config.toml
n_layer = 14
norm_eps = 1e-06
positions = "rope"
rope_base = 10000.0
qk_norm = false
attn_scale = 0.102
init = "uniform"
weight_decay = 0.17
schedule = "wsd"
decay_shape = "cos"
final_lr_fraction = 0.05
seq_len = 1024
doc_mask = false
steps = 6034
dataset = "wikipedia_en"
Below are experts of layer 7 (counted from 0) of a mixture-of-experts language model. Rows are named router (the router's row for the expert), down (a neuron's output weights, with its number) and show model dimensions 128-191. Each number is 500 + 50 x the weight over its row's rms, rounded and kept within 0 to 999. Numbers have three digits each.
After each expert's rows: "raises" lists some tokens whose logits its average output raises strongly, later layers aside. This comes from a sample of Wikipedia text that the model never trained on.

# expert 6
router:466500566414517530595574445472494488467547526428545499433503456493409478513479576512551486497503520469534452468548489473488471419453516589505557517643397490525461362566437534501459506444533491
down0:544477554564522547442529482517541512487513554552437508501606436481537486480457504444495531504566422535451450389537506653498530560488480451468534503465558464488509518571483540520553501455494447
down1:523436549469600473567489492567435516567511513480412453492448452396457536517494529483396540439457471483517546444579541471419470562506477521411617514425456568549488525519499478406518546447483475
down2:436374471502481400502572452363424533509546513516491511599519510540568463505561394467517507508481548483422551487454510444536591500568475497585578462545509570424571477409525528503467526604469571
down3:605559543506452495541551416440500510510431394521474587449479533426462491485487507471555571533493552443477482483561518559542578489524433492457480493553499462445524488498542511491526511395521541
down4:517531528511491569540431442520458485477389463454467485535433567468397574481558484488560350542475490570533592478418459472504430506531587488509564509525504471484499447475461428542565476519485506
down5:443548444541452545563369525499500494535569491507449464535580472475511406403528558449481477510471468516474465489502524458458514529469596568545532511430540571489601372538440457424541458504595491
raises: "il", "ral", "el", "is", "l"

# expert 31
router:563499474569513543570401506348423432450546470413524466408498433444417444493361552529544439454460483468553515548573509463526494541500434461516479587599431505512544403555454520464508476435506485
down0:539411484549518478575470479454472502504536515535560658525486552537521522450467551559544427491526388425437596476455549489541561580424370535436568480416589481509442563409541484494520419512546506
down1:500483479496474563514508504520544456509628455514462463473545546454439497539596513455589463435437580496458497518519553414475523478501512512652500495481449485547440529531369508436453486484507482
down2:519504493436468530501464636457395464500513534403494464470447495440465530579468425529504483522521529567497530467449437525561578410483462463481398471446544477507540453539403498360503440530558446
down3:476580474493581415525575505537542459464396483500504591491481570466436470518560663500498462444559502550481526525491456490470419513536542566456494492581462419479455485489407472443512503468501514
down4:507535526514543511588477489574474522488528456525556527600465453431502481444471439498474463522505558433497502508449430495420541465513565493429438427576549476432459442629397537539496488534560531
down5:526482501497461425597532412473480515507505440482459637543516492447327501471470474566457517506560499523653511427551602524622498511561420553458440539475507434507553580477552538509525524522483523
raises: "\n", " S", ",", " ", " a", " M"

# expert 20
router:498564515522464494580464508441428469503459481544371536530528488515485413549471560561485458447365530508557559451541480431483428508562518520539558613444442512476460363534515484427507535374495477
down0:411469342529476537479491537574493513434508497465478531513589507526528522528476562545470554446487495574486518506424452566537514486482511509420521437369460567510524520483415554513477599485470429
down1:552490452505541487537442588548502514543560441500490411437521491549481477568539496463570482533398492514564364521440522517510471465456506521426521539536430563501439480546472463533444498492501429
down2:549459526484430488481531503535558556458453458544442489534465493444490506556425445426500496535512573460486508450492540459465500503517537482524497456499591469442479450467496509407551591453483474
down3:523513541510500520507384464530512546498498483496530569561445476494411552496499524539512525523512455507408492548543624459546510475509611507582580503502467501509506508506448523476528578468551451
down4:467517485567407505537590393523521580496481524506510514496535532497530447504575465476474478519538556403437513531526475419492435505581456407607551571446498558482500562422545461486473516505511581
down5:552524603503484494537513533513425542525522500385414417555484541509478585536466544575451530361452512559539400388513496623488423427494560476596585588556458506506387455491447498410557494457473556
raises: " and", ".", "ate", "'s", ",", " "

# expert 14
router:511444609526491546454468442451513502450430493465530506448484460496495491449462552513541458538433495531509487463536448456493519391542549487519590475524461552556577405526435499448541511472571502
down0:513514499517524451461528569534469451549492496495520479444443489462509446411473436504433509518530523577351496623508504394484530385478478347553525490469520457456455440479528501527428470399518468
down1:484603420506563421541548462556436467615474410486400422497537487491509430517438543496461520442534445555583505470474492545548469535484496606467548452515519481482550478508530574552507541527615534
down2:453510470505469477520421611555452393533488513517555497498498541485435421489574469521532445482477454538456488435448583474535437466566495581578552647514509516544531410486452471490533543477518614
down3:500560555464452373480434446487480546450435518416531433562496489529520508521443476481585539482412562448583465502494480485473487489492453509506541529464489460506504551499487501478539542497516527
down4:516471521579510584554540510486479407520504530549559563499424476455528446420429504482599396473365538529536438425472450487505414563450509451483518529470505421578455504542545529468454535481392490
down5:414481454488558507423399534492506566471503518522564541586598543512548461480536467612517459501482522447558481451434583450414434494512505560604499421526502430552495498473501439560553514521501494
raises: "en", "st", "is", "ary", "ic", "en."

# expert 11
router:502539518453506477504438526479510481423524518480529609422456490466520528541466545484515476450467447489487473423561484356546470422466522506470567596585478492524517395513323423455477507500513470
down0:423536444495570384519596410477494493449499567502455509458544532522433551487487486524491431422423459553480471472575539573521519411384469427460560523553393509525572496513511475464512543455499503
down1:609492373502453517494473520537497506554538498457524501535592548506477470481485534572403478565487488469570440453604524471387594525537524457510398492424478566430531408573468508464483555520516487
down2:564464461509486500520479441459601657557524527431561493532494535519507458616535589463449552509467531510632582523504532583521409447469532522612516617522485487571447542531500401454496565395582532
down3:550473552475474519627519569544477541386521502585523439446499491428497598474491467504459387501496433502549573580465542551425508466541510497439497596478550399545520525491547576530524458514507489
down4:458543496443501560494503405501467407503508487507480486503483434534507518498425484523497442553543470544495533555524484447450592338471506478477514515421438619494506528491518508440461528455490472
down5:461535511475574549522492458562435526468460574476540489475456600500521515523404457537566500484459460484494442508461404561555429524494420524510564457400520568535493430446426576439481477626430482
raises: ".", "y", "A", "i", "ts", " "

# expert 8
router:499511577449545487480464536370441395492468448585468588471477460426454504427527599494527454477362467444486537534563460474416493530412525514461545472543449568440470410552430529430513497423434386
down0:488453489461585509631417339521483508557488585499563585560445374606453410538485509470518514558467463538488547466437615428507502496514360573497465495479485574509503570503492412562433494516404510
down1:475584514448554497554451572585454566524533495491538531490477560605557412476456516480531609591431519476506575409494481532506466474550490545489426526483460519531576499536515630445444486488513542
down2:465464515473572429495473513599507498595489516557570431534457451494465529563468545519612587468484462435514430542472480522500474414443542514450519466428517441589562485583433539399478465351582428
down3:489449521520522540590547473490412454462452490504494537576586507453497442423401502478447509488533414560531578446527573547413467437530473382474563547524477519573456511583425440526421538465415445
down4:522511562464604403504487553479516461569461589594558547480509504535601548531596402444394414560572436518555433443531499586542488576528459468507495490431515555379594544469458505517521424506402506
down5:485502428385507537522541508466565528511472503561474544535482534461438508603498527517513509480476495555509461519542524518618465531497548472441481517466540528500417429493591561474552461499583522
raises: "le", "il", "im", "ry", "ob", "ony"

# expert 1
router:530520529479482542527490541340508368521533433526485559467518518468404544444439569468505552549450447491518483506540405490509481440413496536455538490519394527461556413564454561445520547507450440
down0:606488401486468498482463448577507543433490472438489569547448444442513426545522494396510508510503574579485455483540414488368516458525446558499484552507513479526529579435464499503441467406546495
down1:507472512546452541499595491468515432582468530485557562557481577509552436510493424574480551447440458545518449542553531485496509535536508568601469519528541569538544520488495462505481554590479457
down2:621452525389527501508461475438533511455447445551520569570526498559480512485539485527573490544556477496450539478454617415576419519442535535462528554529535566478528533475439561479489501561435565
down3:455585491428521458531539522476558542572512483488578528508513561559488471404455480397491487485525502438580535540546515477578516569561510450518562495517418461476541565588430517501390511522472410
down4:556527538446604556510451522558547480515428539576471588512514495500591512513472509518519524545497465550518484498398482476521500485485445576531451602432525502560527515526536526599464480456511578
down5:440541531521534540504555581606622538471487439524406567506464566492466482413477557434448519502532462430515566500512566527473500492478523567495415487606501500504385508530487499456460529428477619
raises: " ", " May ", ","

# expert 3
router:494483467396471529552488492494524459539387477464454529499520480522458426487448557516551520533447508495473520480513475461548511446444506561502488457537403483452425448519441534476550437446507467
down0:495558514561546501471500456445450520530542418551560524516532467613575553469469514539442430401523419495397524484526498464527520484491507556577529478454480465473411466559476527526577541503469574
down1:486487513490473490545569517499512524484490546574538549477458527585545451522484445527502529545529495591523520466422535512479428492532464479454510508543517493448540420452474561464506481503515537
down2:492532518524555426535470482510440437499517547435471462410440418533496372446509482477528522431529479489543492499536501510425488557454432439529569459501490600511468519453572548560382468442543480
down3:516493525545521468544513548495491474470482523553501639572513541406579439414523461529525527509506510508556422457552466494478496556576527630441538419607425605481447472499543502452574491586477488
down4:442492538472505458519454531454506543448540495498478496505474426531483450560525511496436497537488409477454527526399541381460585589434463419458540518537479436484465521481514567521522528401436552
down5:468527457410517491520485428554477646489480491440542512636475577531517548517501502528419482467547447492455392495573537549489446526532548587508437462481505516521522534503470540489412503472609535
raises: ",", " ", " and"

# expert 10
router:493518582581531510501462581407480460445590508458466595472470461454566581439485617440496495546539565484631511512549545472474454436511530552499545505622488533555512412527449557434467564503541465
down0:384409521566455469481478548422465501497520487569494454458489488467521585537507483514504540413488501562578532560502459551542625534468528474519469493498494471423518463473419554486554460535476440
down1:438521543479517528540419520530530625522519601427405378513483623488575473499535456471501488447513474527504585510495516500425499462464468582495517510481536503504540505467550527527500617512500503
down2:632386541429520448529472527502470514572515573523560454544544532534520485559550562482485484452486434536441496552580490599502523476496456521565495487486478473545506509494557507534473512549520529
down3:481402480489521518476578535495556514481579488470510480502466492464500515448511521564546460510446452532428492649457463488510436410498464420586464506516508564510474483484417365490592419516577614
down4:439432580510522515528522481530512464499470536540421477460565491512567554399554493559487463400568564501519427521506506506599538550544538408499547480399507432501465552466543436522514459514529470
down5:503420501500516508476432483451461550478444533543551573518441602487570540480488490515492513488485526586592498403540579445508478450535480463518525491474529462515500458567413516463478553543561547
raises: "ion", "ors", "or", "or of", "or,", "or."

# expert 16
router:449491601510568478486446555491547459451515481519485603532635494524457436481369525474506428533473576397549448540528448430507496484575492445498534534518490535433449400504439485499506505444516396
down0:457438584527453526442536505431643447523475518471519504351463556455468544454454456557473406515505601446550465486488468517499477443513445506487579546561383540503598532454452495571485549504441510
down1:523468426527525504468541429400534478432474453583482564527457576417422496529527496463457484543514494403514545477439475386502461397435554475520544564542493383344418533511534607568540501509499546
down2:536500468585418516532459498513505464468442447504426493569524560483404572496483459485515555430565488508550609472493531486425429610520352583496442474498539566512590555541584395465457534525527528
down3:576537546487535490497500517549445487408515500493511536551455464443398469422520457520512507457531572448533528506504571420474499531512433482565492488501443480493494493450469423539482394452481520
down4:463514517540555605520435570435498518444496435477429495494509465534527530446475454503444509513501567521438513521582532468536508452511548478687538630506466433545550434554434493452451506520481536
down5:528480560584407479523521453398403545423548439548451529518448508478421562538508566483532462523454511512587543477591459452435582487434422533532551505481360556416542441471557457589666486493521418
raises: " a", " the ", " it", " the p", " the", " some"

# expert 28
router:543538510514501464525414574436512461505511467476410572522500551494387445430527600437540484505465498481460514510530426527538599404496494551495583494519435503414507334531445502546562509509525411
down0:453570479436483517488446424553425468503500575434543486442446612447587523460505428535498564556520548513501592498548542524441385449477562518450541513541503508525394545477471425499530528571599462
down1:511539607531419523494449454407420511521520554515533554402480445435509465463511494501498440488572456447464512585435464520465454393437423541561640476626480480444533540525507471512459427546548481
down2:463434516474582442404458417454433452364512492430509562471498483554488436502430459441446431517516596634537499487545542510547557511514471465512474520465495469528446539463439558483592492488426501
down3:467523506462438412507516523449443531454425475445478403462518552563465403426548510488472462456474565499522491474516451462561432516403526541562567563519520497504518459549499533528459494423440539
down4:502502495480449527438383538508429413447494537540523409488460539525531497448411570553435504543537521459497399478421551569522517522521373590549476531484535474467496551504458492510439526485520545
down5:501582538511518501467452504552453489434471486566470437560488481527576552575555494594577460500449520470588519469480425627469540547546536478352515442508485521555442449511453470522403462559512510
raises: " B", " and", "ee", "-"

# expert 24
router:553498564479490472509476579458603451448566507538525518460529475555472477569397627583497501438466550513561522471537533396485529471527485493468559505498410523510513403561418467431521454447521483
down0:431549526384456596512415509548450463582416470484468409436543523585543613629513528482520500462448484494550427469503533491590560468546556498509457524439404524532402576491457584630501446567498477
down1:499561565532561468542457504502521555413521514561510557493592445417489531468545410475596490467518549488562524466453521521544456578436522518570458440426505516567576467403636435529572492459494488
down2:490433517490441486579475641482448532586479539562540478546483515583512580416540487535360484474519490460488555415538491512456522506470456601546548514583443565540452496556450533517561532590563423
down3:510427463555501475460486495414535465491488522492443463430614439420564412552550555452529512418465440521441496417517556557486440459573524605536483463482422519516524431531422503450528484523398549
down4:487536526596573566472436500507535490487416476504478534598518418455478450510486497537431563567502482581439584467428454553530481494456559509558503514518522535594462488517485565539500568453500534
down5:398557580462526502463459476607532491513508487490506516571568541656464506479506596560570553504458470526489506427497481537473519471504579480468522402491547469519517499524568493402624550468488463
raises: "ac", ".", "-", "a", "es", ","